config = dict(
    num_hidden_layers=9,
    hidden_size=128,
    n_experts=160,
    experts_per_token=6,
    d_expert=32,
    d_shared_expert=0,
    hidden_act='swiglu',
    moe_layers=[1, 2, 3, 4, 5, 6, 7, 8],
    router_score='softmax',
    normalize_top_k=True,
    routed_scale=2.45,
    balance_loss=0.00286,
    balance_bias=False,
    n_groups=8,
    groups_per_token=4,
    init_std_router=0.0297,
    lr_router=0.00115,
    num_attention_heads=2,
    num_key_value_heads=2,
    head_dim=64,
    vocab_size=2048,
    norm='rmsnorm',
    norm_place='pre',
    norm_eps=1e-05,
    positions='rope',
    rope_theta=22900.0,
    rope_fraction=1.0,
    qk_norm=False,
    attn_scale=0.125,
    tie_word_embeddings=True,
    parallel_block=True,
    init='uniform',
    init_std_qkv=0.0499,
    init_std_o=0.0499,
    init_std_up=0.0499,
    init_std_down=0.0353,
    optimizer='adamw',
    learning_rate=0.00348,
    lr_mult_qkv=0.5,
    beta1=0.95,
    beta2=0.98,
    lr_head=0.0142,
    max_grad_norm=1.0,
    warmup_steps=207,
    schedule='wsd',
    decay_fraction=0.283,
    decay_shape='linear',
    final_lr_fraction=0.1,
    batch_tokens=131072,
    max_seq_len=1024,
    doc_mask=True,
    train_tokens=829000000,
    max_steps=6325,
    dataset='wikipedia_en',
)
Below are experts of layer 6 (counted from 0) of a mixture-of-experts language model. Rows are named router (the router's row for the expert), down (a neuron's output weights, with its number) and show model dimensions 0-127. Each number is 128 + 32 x the weight over its row's rms, rounded and kept within 0 to 255. Numbers have three digits each.
Before each expert's rows: "raises" lists some tokens whose logits its average output raises strongly, later layers aside. This comes from a sample of Wikipedia text that the model never trained on.

# expert 65
raises: "ant", "ary", "ated", "al", "um", "ally"
router:161133103130120136136137073151161176089081130147124098091156167160116070080119090156092134133100191174157132140096129109150147109116166191119127126180087130116175172198143056115042132087113153157146097173089091150088138133150064130141068083128167113173184103158144125078138123112142111099146112171153150128116115124147196087144156137152122099165111076130134128161134099114145159190106
down0:121130132183170068101175100115074101113095139144128059151119154084135152118139124103134101143017107112150088127129113094118096136138086099142184100180062130162123083055130142113120120106155129134139147130165133156093117125139074078136195191107193126155105112121136136072105164129106101097144060132178081097134191130114113070117136135162116131113093084127142153127167108103156160099129
down1:168162162171169111126149146193107131125057089133135110109173123056123112117115117166138144129150208138152111158148151098122121076149172142186144137097145123012133133113088104141194141108118149116145150144072124110132179134094089115108165079098149155150151178094107072132117134104165099144130120136112126148131047151125125104192153150120111106190076092165098112141149078129133107130082
down2:146026130143152174129169146133131105073156090063121119140172162036107116132134064172154168130123156158123127142110091154108146132137130142138168133116075130178179045145095160150101095128147130079112156093195146145104114139089099111143157139081154136109112129116164162153086096112101105108140097154104157166133119111103185118121170127122148138136170135092096085063073145189146165159130
down3:131126114148169137130170168138131101193129132114106081090120105081083111114118165134137111140129101096129059128190137079126127181119131187117162146146144113118190106108130194121089133125134221121086158079158076135166177048140155136106116105165163183096143148158116107082082098091198066154109115121155118165107142154185144143105160112132112134167107102094130107121069102135141136153176
down4:119163152121130137080093133144059122130133154177132120172180104089083143160109135097154143140108153113121056162099132149119189129094122161158101147117139092114140149130161144069142102142088119122178138131184109157088158072123128132155155181097124159106135086120118222146062123097171124099155121104128158097204170186164109094114156158109133109116171179089195112129159169135099070094159
down5:169165068138122137136115129147090107165114176141168165145210109121177177169091137141187094115184107056149144109118137151104058150179167123147086121176086091112098096173136093083124068149117124108097082195152134090131153108082110121097100125144142125166091168115123158113104109155142170102129112173155115129114103098141123142078123059078093187119107124160153139163114081172137146114105
down6:159105118136142128126130161139137122126118063160159084133142110107122085119190153173094165173177143131136152140090120177126117197120081125094121162097144069134156188115104142173156113097140049089120123171167185145167107149138185165180155097110098128136158122134152177119127110189119123175149167154062102097099103098127142120105213149144109096086133190111148140137101126210143113095120
down7:099125137180108093156100103126133138090153158132130141181153132137130090122157132078193123097070160172101062097099148054083138105139138174128110120105119119152094115137167091136183136076084183157073161161096171081174105118194140074148154115160121129160189085132095151141091180118130120114126112108124150092158097127119101107106181137153139096088108159164109166142099094189161116110200
down8:144168152051132157093125127158156074156159110132134124155114131077152110158162152109102117125125121125116154111186115154070127128126135050080124169136082196163096072113059162091151084159144115093165127148124175101170168158176053156068104155112170155098102125119121129108143125083103122125141104132092160187118099108107131172105165175187134160089155128115126049147147107126101145169117
down9:118093100141116111128115170110111185109138117127135150112156089081149129134046169088186158123130120184181084078109112174150206123113120175128091118100131120104082126129123141073163195112099136152098141141136136098116126104120188119157156128148075106061101115112139108161141042130118206120168133176147176120129120161150132116115056151132199159147121139123158184101088130122170110161112
down10:074115091088157097100109158119075148117165076169098147130169134138119122125133139109108134080147117134116107154097132153099083141121139125099182102061120112157140152063144104141126148177135179155152118139122098087117085148153147136124086131111081157180142094119067109193057101110209146123136113160175090085119061144135182162154163144161094135111138146080155122091102170146178163103044
down11:142149125155158123115138142140160119161146117114077150119108119068133113096149160115075185141106116145068150130192048141140139137090124139158109148124144106130101178065139143248104117127168120092136179114121138051138117133118139127166100117132141084102097100078234106126062128078119150115130127104113118144111133145064164112057143092170134097152164107127128137115132138188128115159095
down12:137109177111119077119076159141156177152069132096116140114101115146188132141111162119077091131108105090123133104093061130154158125085159151136103143138181104105094129127163136120107101101139144193133107134123189128102152154069106195147194109143143128097153146075203083112131155063163093135157189103068120077169125121133121126133146117144183159179111135159099096074099134141138100188174
down13:180117165112143126194132104162132208097129075174088068122175104154071163109153085090117188063126067150126119104155120151093120173139129080111140142127156074096092155156112168094129137182082136130072094141112186155123158140151113078081146148120139112085130104104110125125116139191112157076156156144173142088083126113124171147156197129126180134121151150096110139148115138126174175145149
down14:123128170118137148153096159133065120111072124141149163162124147135053111193153165147113155117129099071080102153171093136146145156171143112147135193102183143108206152090119109154073163135150080110135159088070099121171115110126125108132110123126098185146160110097078117136157146159158135185161086107157076171142135183097101129115174128116148125115099158114141168132115201104082121057174
down15:122106164126156119145109134085132144107158151074120089148168079158089090172154176117124086144128116110067149143176131145106164067139107078059137112138224157118147162093138155103149131145116132118110130159062082137149110059137107101108121164148186157152133077073115155084122141097214107115111147110195126138160108163104124151178140149173182155122127146174128113122113150168087087096149
down16:110127142124120135141095113073115173086118152119122111165159166091163159108088163094137071138113115059194133119135087166143178125088071114171130137142124121087152193103155134069154140093100117161086131156142138180137081135046130093047137182112095122159139133150133143179137165127106052132149067115146208079148080164116154126148131135142099112109166122125156142097184138157140119105139
down17:052102060095133144165094106136112101126147133153143115122150108125071151090153107173117105192075107179118119189091168107155127235156135071119117104130175069144136112136140140118091123185096084190067116100145119124098057103140141120187167165104090126125170148130131114070165100108126183123107147135101109094135137092089099119162151082098116116099124118140086111123085135096103143138135
down18:177090135114147128140090094129144103151133129105182120093106086118117097176095096104155085127183112148152135180144117148161211114141147196096071122136099166120133172095094086100128176149140072101108141161103159156129109153102118096103116095161140149165114144095104119149137082168080052121143126130152140106145169084119152114123126155074171173137180016140096108126121087057137125093141
down19:112127140056131135143115134094158114135111158174142127171092083115125170122072121139151148155141083084165144078178086113149183152174146151130174126097147171127138141150080135161134114151163146091138167081119115166113107147129087139120219106155062128136111117184155114191114047165163105125116096146113149099136146078196150151119140147091187109119157143050140111105133172173076131091117
down20:148097094170126148072093195125184197070104161131168138159154085138146134179111161106158137127094166136185141140142097093131113107138108136148054117148075098187121157076163132129114109124075162122100093171138147141104110141119123158121154143119127133126076100151167110152116165126121107106101097155117150032094125103122088113123136173162122146143060118102051124081134085156198114180107
down21:124106127147151059167107122133145113143111091154129103148157150139149145118133097155158122107128128126162137129134098201118182170127118138085089093106092097069094044186139097127078120136168116148055147183134091100145151158145088140171109116126110147057124114141118098102136057103098130085132122156146149123093076063080183151129135096120216132201137108134132127112094121057082115118107
down22:137151105144132093153184127140097162083129161139161090146122122040052143163117128195148162128148176133094109143134152118164122178144138116141159183148166166136134102162125103099116077134159109101092119175144081127087044152148189102116089132145104114088124129112116093115159173145051131172170097197112108152121134142171115143114126058145132102109142061156192140107117112112123120145066
down23:117180180152132104172183090159129120157080140199067163139107144122113148135089190207131135112086157100127135167123159069064078182121065099131156068120195143082134134140140122111124104133153163199138166080116077103127118161188144111115141130182107109131154100122141138095136142165108131131118117152141133090145157152060074149133146121155114148162133138092189174084120111144119132111130
down24:109167109114080135176165152112190099055168083161145121168066101162102149115095031088178110157123088127170178114066151125103076123082124076126177092130102154169096139157167079185123121109090103107085151096117095128161172131115134131143148123143133140103094162116135134184154133110088102124112119097130110142069081121145110153165093151136100140143139131121192133157120134126158092203132
down25:066175117138145112084136106135114149173113088156105118144144153174121145164150136112131124159094115110101111171125082107126160217131171180124109123135146154164143134139144199128191090134167141164066080177153112094157135133100078137112136103145118150112111132129117170176128130156137175097139112088073162135156041120174097133140136114197104188190047150150124115173117128086114172119167
down26:087092129109104114110110154121161133149136114125124155104155125132185084136153128153152117078077115123163151128112138092115064119164140183144111159105187160144039103146112114141115124095136174143091142138099140160148143132144088182120160108106126164113120121132154128122178111016191133166114058162131127124110090135164157122154236076139123150091156143144138113094033123128108162173125
down27:184109116079102101140104061126128131146159105072127150049119171137121172100134146121197144136192110172082145157183126098138107076123120121122135161151144132188123132135145214118138101144176072106137133162135145139098120110114086117121089111153158111103132124126098161068119116109098104132174094169124177131124138039139128125105135127096182131115155055121151165141100094086140194082067
down28:093070139134150174141127099089119082119074110136178145052177090084104084106134110114142151102131122107051195179148141103133171102170188112148143118203104078123129126132146129122159158151082171115143111124116109154136144085125092106133159114114140185196091124130151146170156113111188127093153104129083147117097151172073185153169110159129109149084106069099068110091130117115147162135132
down29:104190100109158092160125109166100118092118170144127158156067122176146118132152131069099119110107129123127116095138197116120136130083059100139166133140115129112096128088092149125126096125123085099065124140103162140177114105102132180132059163214110157088143108096189127190165078197171168133061128122117121129091137127090145146106126107145130127163179205123131137130078117163127072118165
down30:145139109095126156114157159116121137157081146092148121137148158132162129192095099200068148128065124101112127126101079114141165099160141171166136118142094136055168132101154121128082111130154154117142158107115195161143170073120099076086094155174139120142115110082105124115135149142127129141170141178078198178130186108150134095122116198174163127151178124128105140155203127152091084065084
down31:113088129103136117093136128106148080168121140084159079176178153147183147128155148113074124150079159085105164113151140085124147147215216126176122093166126139107122192104131163152106083143091131114157165086147181120068094111059130126155178176096135129141135065145106145193129152086114098102125171138100172118128182112112122087119108146131066142172123094124153118121130136171109145086141

# expert 150
raises: "ub", "ish", "ity", "uck"
router:150113099145105101093083078136155102089119145115116121134041173101162098176121094109145175164133113181155107116105089069099131126167086165105139139109215179131155164134157116086110094160103134133052158152110171087090120128070081115077071125114104125184141128117154151104126095114082155114093157077084152155053153139150113081168170106122128087122121142121149112145118129154161107125181
down0:110100167116078145146094083128147123159139121218145152184048096154132180121127109105140063098182133140151181131143099194146112162147141085105137141136169168105151133168147129139130127081067136111136153165125134117164122184180152127175162183149105137108126124156156131127149108159094123144158137129216141141101105111092166094117170124086080062158061150106138119126116154068110122097086
down1:139106191089117103104104095170107154127133117168112109142130080175101082153165160135091094125128193119099148117100147066104108116151138127166087151081087093086138151084127093105137138132147204159126152147129132138183088080100084157124108117150108140176154071112147121111178126150109112160211136075081151133114190134127102167100095140090111168075145204096108120174092137138083120151074
down2:169108119124126136129142085111083161121219103160124110184097078098098173096080090147137108160068090078107127126090107095147082101124083145118081130089094171132149144119087117074105103055120161149118126143117142132198113111118132130136101156129075060082140088125103098192153177155108081134097168139071198132158094141146103080129079153125100104108138072146159142118144162142124140119143
down3:139132052081113141140111117102159099139177114130121185078125115158121107135126129169081147114117155126106125158131104083122150099166103095139181077162085095097123143083102098142150140198110080091151132134107096100145157160125139105102136142189143129182114144144038153143066133113126088078109116152144187069141072165177146159088182179097146118082117112158125151082105101080196108119130
down4:167117064146151077110111157154160108071124105096140144114114135139094093176124105084116082126118148151128173084177095155101164126183180094150169149107129161128105076139117123154112145124133108082141127137139129107055149090154135151139145162174144190116131083084136144076170133108129093132162158173163166126053133074076063142132080144108128160147065041176115141122194144123133117122135
down5:129134118118149135168094065110156147095091123055096169129135109085137092142151133070117134151115140128182149147090124144117142145123151122132174152141141184099137140162141099123162112102117135115179168075148142116043123114123083110090103208087176148074155148052201112124116212131150103102174134183139171163150156095131098108134094105103128103170153158108127149067147127101114075108081
down6:119126097166123099131177116148185118102139115077119124132120128117100191121096159108138146087088149113070166150137131138137150148090148172045140091199142126136175164126061106159157127126137113048197156137147121124093122153150125136092142094115173120179131093128159126123058138096107201154153158102136158121148069130164143140104070073127109104101135178104119132125102083096140070058088
down7:124095120109140142219115097082111089149104064081214130120119047120122131100142087117100071119125160095091120155109145146151102114132127151094117195126150189128143137155096133141104103122121095103118124100132160090152104096081136123111056106140198162128144168108120191076171116104092197131108171137128102140127105137134150162121150155084067129118142089122139188094183182127113161098146
down8:079122113126137102092133100084155100163124146141158149123146087086132165089109134154113086126195107088081137176098076125169099086145200126196102132138125098136109110120125128142149096173156188147149069054087141120116092121077162150132090098122171127130104133136131113091124146091228100140111161158088119136154119143189125132123137142091156143164076078149174140066099172107092172152169
down9:127100120133078088114165083166105109142155081131128046173109100178070133133150153130151085166149130164116093134156173141162082094141057086151152137172079095136122094131164144138165141151152143148152130157119111057117115136145106142179169162082102128108191100104193150099180033077135099178143165130101100128096125102091103128101171149071160108147140135088173125136128107123127117097152
down10:151136191052155127108147122160142075139022075083188128189163199151117146134080180170118156153174144129134129163122122131150154177129131113142137187112124097116149143129159136112111103085099156124117117132058167095100095114086173134134123169096126142140123148120130132085115146094115153157126134145126165137151134145126113154110176130160066105118162153117160082122113034102183069091118
down11:159110153196147159107195142166148138114129125165108119083183130133128104188088115154169151131091156090156139175077237071138165158122114128142162148177154077180129071135127102173101096111148141140118100126139132189134135132087093169116148131136178137118097102140106127121057145177118118146164107130134132164086139057114094102139111122115074089151105177136126180082122126096151164182127
down12:130129141104094115174123099111114112128130089126180166091148151100116104150165145142094153162173121056116124068079107166122119088131088133156196170169138127120141169077095170106081176127117092164161080126148123168062132104131165107109144096179103166094130119142166207102131207105121162138108080095131119206166083086135156154128165113157143184144182099151129126105105113155148139150162
down13:113191080173168094109078079170101156129164164144092114126173100125073098166119158117150096174161133154115129190132179114114192105081153138098078085117114117162076148130092107099133130143140164180129136178106109144107126114119165123160184150122112148119095164190081109137119207074122151091079120119182158129140145101092076086113128097122159170152126145102092113184077096085140123110140
down14:103123135104098144113160156094197150109088121126153162158114174132154126095055133100060133127167111163164148050110117167134137130108137076126102162089097120144135089130169089083170124201152141146190115089102141116191109088119121128127096185115153110093136100138128136138123178181129141177137124142078164111130063108159117161119192156104142186142129182119185126071129114185139119161169
down15:152125152106156175071139134113153166066116129118149149171114131117171100095117161057109105097110142098112155083128187137133085030093145138188180134173127099171147090141103097131110104128096099076149105157111191113123113149145118104202043118082115115127178088115183096168136113126133151132149125129149168118157125061130151087073128163120065166143138113130125164128136156121142100125075
down16:050136113073182178094070116099124145122124091135153131130123119168081123110116160092129092117142135118153127080154109124164069110156087144123114118129134145137138086127113142176120116123047096092098132164097106112103176114168151171193152138099153125122059178148145219161186127119102125109134216168168091085192122170098110125101146148114120117106094127124110147119141119191145153115067
down17:126126123096137134094157114134156102131103030137120109084109102144161194134166118137084105127177171155131193153136134142114155151121118160137079116144122137119133053131043098109102083180111096112116126170120162151128127150134158172142145051112159099141147166074149125112146059186095147131057134146112139136183102139127094115098155123076117153134113033184114142126135115108163136187150
down18:060048128133101068091144138140146079133098041110106140119156074170118099153129110118133154114161136100118110108146142074166133142132165137099178141073145084168146156140184087096118166127179120127130117145111117126101111134080141131137106047128111128111073171137130123134145120104103156175106073106101243154105091072182184131097082150150149152103108120120176111143154140145128144147129
down19:102099124185150145155133126169084127146078167150117117015181137154125165108100076058116186184124101095076097186125154149135127117165133116152116131176120151118154128070129138156128193103064130099150097115148144151131121125153154182120115073124168130101126136146179148156162072125152117101121093094152123136130166098186116137106111148150118168092128205101081100177142075116144124099115
down20:110152130083161125166098149093100109153145135108107165138186119158154137106083176185091134179119151145158145114185161151168104132167117120107157148138166126142129158155060140119122148140107186098091140165107161145168137165127193137133139105070119080134073144122084118074107155103207162181149132120119092148159147207078116094158144096073129151144133090202135083164102120168135100073126
down21:142109148121162106147064181160115102104121084129113133152102097128181113165122176188084127170094113126061114107158124100084122142137091118128122131113111136096124148103076123183145141140126097084150137093071113148200173179079100142106169126216141104137119121109106118128131105081138042149116095126146126034155162089168125163114168107136171096127149166133079109086143081103094112085147
down22:028160074118129141058078153105095127151092129148113173146095076114115154142114108130107116107106093145057105112088068062105131138136163110145135102156151145106110152136173177199095123122172121139115126110148084107076119197100141125079139093130136147174082140164122118093113144153085199133110123091112097080141083151162100085148130105144218095126121129130160112138151097133153117080137
down23:072110139109112099081114144151105113142093073073135174132133106124092142157102166118127136073135120092118154105155161108099124193127109100150082135080165072202126157106133083145126153096154111200111111159118176157104133119160105089173156053153154131140159125025124151119133128224123194139122147157151096138120115178098110119125165166118127142088120118119092170105113174155114167105165
down24:133072112137138114135136158131062108120150107152131129145106162101120153129151153145152136177222138070098193050097145081098113103085117089175188210129092136130115167083060094135172102126164136109098114085104159115168134106161100147124115098124114059105152130102069139131105137115111060184122175106112111113139110102084142097107125152110172154151202159106110131139150142172118138132107
down25:082081123129152089095142104157096130126128132081104146151180114144094149077112117163137115117110132084145122117147181113095130130054129150120131163149127109157151225067138163161108107152180101156173089091084126151058091167108156129122169108140139128123128096129134140171126133118122152114117155105071160109209165106181123096106113132153100194156102231102139109093113189193127132140125
down26:129147127129048167073182204171144043145159121135111209149108110130145102143115089107149159113111100071187107112136138161142075027177106175135085093168134153150176198124117128078119156176119143178140150135101102127146121089135131125123103115145139129125157113150114124130153166141135093106116120135132080158116125063166140101173142139158144129182123160190131116117144177145125154137094
down27:113133117152126123071170148090147216145140102138150080074113143151138140119135170104137087134209141137115152129107138120185143136055107077143136108097164161093100147106183140087102064119185130129139169131168121169097097142128082127072169093094041123144141118104097112096116183101068080137127126149122182139136144167100182116147120176092128110172169157094134148135111162077133156123102
down28:168141125064099112157121180125185132118142138087083139127148160151097144157106037110089153046116101193130114136192169116120149114105111156105118137108121129126119083096177099105211081148124106106110113162119114058147138120162098166138166141139156095184103158085138128093142098083117093136127113209098158151146131090148094149142147181145146099203134155112103118085149135087107169144153
down29:151114122154112153145093135169120186172171140076165079168181137145152067086107068082174189173111121168138072122106135158102200124081140131133181162097154172132124085111137106077108105206125139132119077119192156101143141075123128111147119114096142181108145118102051116140081109084086141101155137104095128129112157099093111121137155112144126110142152128159121147200170118091145173139112
down30:141093142111145109115119112137156120091114170121115097128143124171177097093141122149114131057110129157168089141069171161128112122132100147162116104115094202128116131166105124156163160153093106121103098193131078116156125128099127092170172085185112127111034161066092128140170126127142169132154156132125085138092188087173155068099171124153088194130180059072091155090120102122138163130133
down31:167168124098135141138124136090150096118092093036141214170129130024136159113129092103126162130144119183131117116149119105158138109089143087124160130094105084120147137153116145114140104187113169178115124096156104182180119116174144181121089138138125070115184117109115193108113124111162176132088136118100170160103085172101115121124109168125093108155164087175189114183160114137110167092151

# expert 89
raises: "able", "ent", "ated", "ation"
router:132129146097152126121158114148110098127051159137187126091145173173083142178118089112136187121135095220159086136125139168124153132122128183162119116110135150125169137149165163100132142112096087151090098149142162072085178141050083088078105079170161141152153121119127072094094125117174146138135126136159124139065134101116192059149127169110100142149131118090124073095127091125145111143062
down0:127160183126145130106137149105116123112141078128044062166165159078147129142127209128071125147081151078107107097120151110179124122135153142133126130152103092132116107077144164137157172138154187093161095082053139077156110113156173161129110104157114172105103157143119116100069073116127160162165157109135173175144133089102138092091181099136142113144148204074152079111155121124146119077115
down1:111138156097136167094096124097179142097101156151125112113144122159095095152131135136141164134151129108168171147100146131178165080082133092161109168173084200098150102158118126203150120117077084122078187120139160154132164144141141140124139173095128159216160150179174131156182059094126163123124078142057159069139187137197128085158101131140129099133110069111122111117128128157120098127137
down2:138177147159137132128133123154097138133120156146059145101135139110079140176147115102152115186165134187216099147100175114111130150154114170120103103072139139125091153121095143138112127134091095111130106165110187172175144192132134093124070117195150150167141125057079056102106111122107125165099124136156169139092082103095134189074089149141153138138165071175153128135093146087092191129128
down3:175165159119170149084160108100126139115144100181088156158109128118139160102122175098096171175118124129127168125167179049156107106163176125115133142145091133126138151138142132151128129156125112048207105135212181137176109140147096197148103165158089109188148150152126144178115097103101169141164153134122120139111144065118087140106164122099082075095139094153091135116131148147163154043110
down4:094100085135128150126147111164169104116130138101148099102098093150142155138073109182112078174103149163126170142098124162146146125173156105083151193112085202191111116127100189160131129133053108121147078091149058110146144076148095082145094158144105106134047138087105146128111133147131204137131125116117042182171106093125144132152113169157133126140100177152135122118119140166157107161083
down5:119103153112148118103171068115148105192119165147117111129130106159143098143156172147113113146102109136146113063118170202136096132108164124069140104173116085170163103161112178115109131116161151087173104140107084094151107113164116215132122166106200093189116143117148173144158078117099100100132145127200172135109148170134116124173085128153131167190107138119171146198113163154085070126123
down6:104107113150102139168123142153111095135079099133151090152137111110084132145086087054105117109120177152137144061118065110133140056127138112197150104127108141109156125106065091102107129130138160134129164156112104120167189132080083157110181064104078156113146082105057123120124187110189141125150133161147104076145176092099156154155125155041143136108128124122164104173131123064161140165147
down7:120168092155119119144127101128081195138100126183120087056100166109129115102150115137109135102152109196074115118115171102110094130148131134139175143165122143098114114158134082073070148107131092160082079085125154109159145132131133132108128170077136040085150128046129096121091066112106177085116152133119133110090123077144089156148123149102152125140078101129145077179165167076138072173110
down8:157155137112182137136156071107119125138095096122125125130150128070119133078176161087079115124124176087114133123164121137152074157111154111105164078155112085126135143162125131079109069122181055104134177122154151109122170169174210125121115171155131094106123122068102104148149174141112158118108119101139104150128102150110097157103048082117153109075023124122139183149119125067092153100152
down9:158109108150121181186103083125129159110181105141153177085165161104129138164121175062133081149205184189089113144178110082171110087113085153138143183081143120143078155112117162115171128169081108147127091145115162101149097089138125176120114127139126171104097099143170147129115103146109111202115144135115146101185076133111120142107122149114078102172160135125051163120109095170169116127173
down10:057113178137180118099059145088127127154104113122162170122128113120117081140110154101107117154108186172109108056142118076160121101089105164105098119109154122201178139165117133146121182107136114147115143151122161117072115128173115114114105188150201116134102093101109158084179115119051136144153107116135093169127090076155157129142132137213117141143105092096201163145139165101090085124154
down11:077078138191138125093158114101153119174126128148126143121189106105146118106119097222185147170085171156163134109147174141153136139114172123159147110114131104136103158117222122132127082086103111177173191132123102137170076146131137116123164166163133103153160119186120138110104143088182118159100174119130151176145182213106124069127178145143115093139119133093098154140134124151098187104134
down12:101153112160136105088175126132103109121126114183156141134094161130082157210142142146153120179067102054133148101101091121138114172110148148119116165143097124117083085118130072140105110145110111114144103105114112155093079138097188086191073162149125125090174110143122088136151222111106145140110192113141139121141152135121106122121146151072127140072133117137113157120089125091038215180113
down13:083114110187158185132141168103145110067186125105141169049166138116127132133149066115129162126128131152112151164127126138109138156068159145148116162077152141161119090159163172122121104079052192116133129117129114114111137071100104113098080094136138122128146118077140165119138105149123180085096137182123099146165146081107169101142135104146122118093191061120141092051151158128041131136158
down14:094046116133119161205102076099087142065124171123151144121185140149141097093131110125200142133161171154097125212104167182098135121133068114147136134125128069130165140176139116091162172170116100154141156142151187099111176142087074133136136169111204117153092107161128125126164114129095102147118145090118131120117126171178121104128063102116156083105099099138122135153118158073145168147094
down15:126131068134118128112109150158127123079185152083131116057122117164112143138119094130179156158069133150142130086154142174109125073100066148189094116157156102102115073121097154166123109107140097163143142180165113068142108086121128074200094117126125129144051104156155154161105141091198103155149155098146085124130156115132114063132091119128118144115108093187072048180112137146113133130161
down16:099181089141149113126110145078161120139119192157194196132128103098056116109108040170134163114171106128196132134136097140122135145143138169139142069145156126116116174124141159132140083138136136117145154121120102145126141066135111098084089200173089127177167143121084164117113150084173164082122106141122150122139134132161160124123153080076167117075189028154134145108158115137149110155125
down17:118129115115147133171174113116168152124092081149098073152155109120093118206195108131115122185159145182169100105064102182109097152149123157105118092108068136157152158120129058136113158079084144092128060133108122163111127112148156111110098124125127089111158189120095083099117180123106192144131156185087100149136076160076144140107110133154169133163129189123165119114100153089168072101108
down18:073133111143125100107109164134140147133095134124115151187176132129090141083073212092159114114129108137110160154133145092144139137125105151167135139092112109144147150088079119097116101146132105151176134091216130130161091131141198124188137139132141061107108132182119100136161116183115118134125067138129159161174089197237106101144130108114135081184092121170150129096083148132173153099164
down19:161176095122149098097132134169129129179123132123184178101094131087134112140183154073066109174134172119097188216098128120138130140129086104140124147175131147142111110071114153169122103115110146047142172134115159168109172087116093149100159110092146188097146127093134153161105186121109100176093194173095154149150149105117094158134103140105161080144073117179139090167099122090102146112159
down20:171136129104148112103106124128123118139124153067115142167148097134143093166204175139026085082079175073159124140169137171141147134143118169124126083106118161150113123175139110131107142140144149090106103117196088076119125131106132117124153133087164166118212144143102097144103104136112081098145086076100151170110094168137083120093109130143116168149065151091080100095146115121104099095036
down21:138134118144105123108201141132160136096130136131108128103130128185164131125122150179151147151156132136138187081109119126153135091109140089130173113154113105122135098172098131153196155110139151101182194144103098164054142074133096188070162152098115144117164162145189142143096155064082103067169154085092112074155064161115116119154195123094090139110156146135139084071156153182123097146102
down22:159093154084040126125144063085107147161203112171083127104188165108155150156141099110098181124135116143103113119169143145137166129158137121137139105135164138118151155095089082143115091110146127145181088117100134136067167067132099174091130130145090105068164072107133152066141126137113125185137133097102125189135118157100140085147135157110083149092136085157175116085118149193065107081128
down23:119119102141116176133178176104108093137137202113148078121155137109076128129150102154181082198150097154063120090121115155131082142092087164153112097102141174152145126066091149101121147213174155134164114198125077136131114139083175128102113135144108212094123135132079147139102098115166204125105113144139150175108124188136165119116146082109146142175128133147093130114130154188148097141118
down24:101127131165153131058188104114105092168112126143140115134118122130124128109097217120108137115079144094057135108120115104110087182198111090135085100138168119149165161070151066101128104104143146182126135124104114095141127116168134080166114188158194089143141129092085127101138122114121133148123144153099100148107121075171166079107107140165111130140112190126119136140155215160033140090142
down25:136114120106066102190109091139116098128152088129170118129117129133107087169107128135061171164131133184097221159121136079144127092133092049070114105129141166150156156070107073090092085116051166121155159139086150093133110156161087103127135124149135129166081164143104099179189072158135154119152139165139159125137142113130102121165101171114149128134092084149098160162191116172112133133103
down26:074093151153131104123083105116094107149140094156141170155098155099136140118172234125058120129125125146096174139161141117070132153103123125129126113097132116134203176119128174128140107089184116073165087142095103174185109085131119199106113140149145163177182117170075119164122134154137100093125172170228127165155158123136114137141092102102179130099089148154130161113117126107166144124160
down27:151085111133167126137130137151121132113095127097204126143096064230139102133165102189148065131139092140118159088104114157180100180107118102131113112145102152156086135160114100196108160142173104095150121166095089113155120088149146064147148108146152117196142217128143103110150139096169092084122142153153094066139153160152088155082115112140079121109115191117106098164157105114093131104116
down28:124140174138127121057136122084075184168039117141143129157100111103083167212150156138140128105153106111136131142130145175152138162189084193149117150098133107152129181120136130159126128060138165125162164150124066126124173152171112107156169124170165159145146126132125074187107141165126130111117130165185119186123117169116091134154141136132095136129222130125129097187109096085118082104099
down29:115186137170120109138101126185115078137127177111176151147169129126150083168095094075066140095081124108105084129115135199097104097093181143132188186195112133140127146150145122167165162139093105082162122144150089125039171092088142110127131116106182123138113136095106142162157138090149161104137149142138103122117154125150133147128047095145125123188148102124073104126112039134153174134141
down30:151129140131150097147126094116110128150168090121129143138190127076211075115128177101069104122132145116181100099117136116099114125123140106167122136161102102124147170054130109173079125098152164159111170105100105188186113111195100158082152118133090090121131140115126117141102094091174125158133195083146099104198132136122165072108113175200079114174186125134095117129115153164099089076124
down31:059147095088136160148178157132164073161106144117118135120168091145118115137172072149171088123101175115096089099162141165113110099131133139131141102154158067110120119122106114161145122089104101149106158130046182204138140094124080073113177103172129138159157151176135159128073125135097130148085132119177129155100176148097089025082123161105155118114145131172167170106129175121110153155093